config.toml
num_hidden_layers = 10
hidden_size = 224
n_experts = 128
experts_per_token = 6
d_expert = 64
d_shared_expert = 0
hidden_act = "squared_relu"
moe_layers = [1, 3, 5, 7, 9]
router_score = "sigmoid"
normalize_top_k = true
routed_scale = 2.45
balance_loss = 0.00383
balance_bias = false
init_std_router = 0.0358
lr_router = 0.000472
vocab_size = 16384
norm = "rmsnorm"
norm_eps = 1e-06
tie_word_embeddings = true
optimizer = "muon_hyperball"
learning_rate = 0.00859
beta1 = 0.95
batch_tokens = [32768, 65536]
max_seq_len = 512
train_tokens = 363900000
max_steps = 8002
dataset = "wikipedia_en"
Below are experts of layer 5 (counted from 0) of a mixture-of-experts language model. Rows are named router (the router's row for the expert) and show model dimensions 112-223. Each number is 128 + 24 x the weight over its row's rms, rounded and kept within 0 to 255. Numbers have three digits each.
After each expert's rows: a language model's description of what the expert responds to; "mostly gets" lists some tokens that are sent to it at least half of the time. This comes from a sample of Wikipedia text that the model never trained on.

# expert 13
router:111176131132137120106145151091135111117107107159100117107109162145145146153124095122129070108151127108125119090149116128169127147136133172135141136123133113200113084144129129189080163124121088213109131133104076142110091141133118132112140118134099156152161152119178134103110139139142126143175114116090110118145139087131153133125111136111
What it handles: Prepositions, verbs after to
mostly gets: " against", " receive", " joined", " provide", " tells", " won"

# expert 5
router:152100146144091131114120107029118091163134112146135096140107132149159178100113123122103107117155148121161122136149118125095153120169117137139088098134132157151150112118117139173081153095111116133124117115141110168123122124123129123098152113145131152138144160118162117121132146127108119126134089137130137109126161121110120131129101131103
What it handles: Mid-word content pieces
mostly gets: " comb", " differ", " sequ", " food", " separ", "chang"

# expert 51
router:134136158137120140126160141085136104125165089108155075105152135112116173123159123123078114139164143142117093125141119124155131126154133135138110116138103153166104122133125129123111134119101088136101105153127075125076135080118138165078088127145114114124174137112109162124116168130163142103118109125099151113142116119108149097115130099155
What it handles: Participles and adjectives after be
mostly gets: " known", " located", " able", " designed", " ago", " available"

# expert 56
router:111129147163121149153129143070127091137161136150142088153141142133121136139107102098086071159124117162116111127127107133139108133157120109127105108142159146164130121084119156160140134119084081144108132114147114108084125112102164115080120113138092132111135140125156118131131162126151173103145102144111165084134114128130155093093135110124
What it handles: Adjectives and suffixes
mostly gets: " prominent", " important", " great", " difficult", " dark", " simple"

# expert 21
router:128159137152109120153120132088111122113135078153149083117152136097122121138148137136062067115129133138113147144124099136147143134160132123142103129130145132134098108103143154128088141129077066148132113138103110058114122113136125132109136145152128125137157114133120130134132148157139156088161082142122156110158123145156133142110138148147
What it handles: Passive participles after be
mostly gets: " remained", " been", " was", " able", " became", " were"

# expert 11
router:151117148158127139116157119035125102161133117140165118148111159139172152122110112127109111136132126149113135153148130145122150120189116156147086112124118154154147101156113149161105142099131105133120123108134100144105123117124120117112153087160127159127142176116154144135150120099118121133141073167101133088141170118121115150106097134130
What it handles: Subject-noun word starts
mostly gets: " sequ", " food", " alcohol", " bott", " hum", " crop"

# expert 29
router:124165130158139143094147180132152111128153112119133101169124151126148141135111147118097107128131109118128174144114093186160140137166121161103091131124110137162116104144179162179121113136088114173109106150144082109132090132114127097126141113127122144110146123127123120099117147105133144158113073121118135107168127127099203102140101112083
What it handles: Table cell separators
mostly gets: "ético", "\":", "ITA", " |", "USA", "GER"

# expert 12
router:158140140146110142114143152081107077156128143136124133160150161142143128130136108149104118147134153134078163121169117171143163119177132103128095135119129154149140111139129133143128170103141123153131137121134105111077126134137115127123128097149138148136161181129133131091097176092151088114124054133115157101146164101148130142105072126115
What it handles: First word pieces after determiners
mostly gets: " ch", " cl", " tri", " bul", " gen", " sal"

# expert 0
router:144131153135134119085114107105092139129157124109170084158127152109119143125122144136113083170141156123074131136136089129153136157117135153136083102115086148152087121134140122170100100158104090154105165169080086138072118111135144135135146141129111151138170132128131156137120173108132141138149103144124147118179136149144161104120118099128
What it handles: Participles and quantifier heads
mostly gets: " each", " located", " one", " due", " designed", " consists"

# expert 34
router:137131136155137175149162134068130069139139142131115097140127112126155162115126100114131095108133131152102114146128125167135127161095139130134109155138138143163115114132113116145108129133079125157102139117156093121105107128110160124154143146130136147150140137145144131077125162134142129156136142131099184052146152112142153104088114105123
What it handles: Determiners after verbs
mostly gets: " whose", "The", " His", " their", " its", " These"

# expert 1
router:181158145192129159127122160096128114114132135107147133151145148151157094105122098102070090111117139139112128132118117137158130129163135149156137151150086150155087115154138106135116137086102106118101150151137102095141095133131117124111136140150134180149136140164138132143115148143147102154124090111089156092131127158126129126105164121103
What it handles: Object pronouns, nouns
mostly gets: " him", " them", " themselves", " us", " himself", " stating"

# expert 32
router:122144110133077165153127123073139066154138126147123137119113149119156126101153127114092129113160190112083133112122103165124177133187116139132060107123108153156115136137159162151113143131142122144124114113127104166120106143109131140116112062157106153098143159120176150128110140139160125080141086122091169110154144128147151122126112109097
What it handles: Mid-word pieces, symbols
mostly gets: " JPL", "ygen", " gast", "://"

# expert 60
router:153146138187133134161162162113134129093122127120118123156089148124140126154117116088115093102128174119107128162140135112127166120168137142140091151123116183179132085132136168171098135142093126117138100147127060132131121118098147127133130126147153132153156137142120142115100129128152127115148064183102141119150123147128144152085100153125
What it handles: Row-ending table pipes
mostly gets: " ===", "\n\n", "\n   ", ")===", " ====", "$."

# expert 8
router:145121128163151160140136157098132131125118100123139159134125138148154133122124111115129102133099168127108109158138109124128140138134171147151116097124095146157092120170125137172140157122113076131108134113135116131097111100120106111131109121173111145158139148140159112136129174124124129141097119158106105105198169126143157142094132146095
What it handles: Nouns for people
mostly gets: " students", " parents", " people", " children", " soldiers", " troops"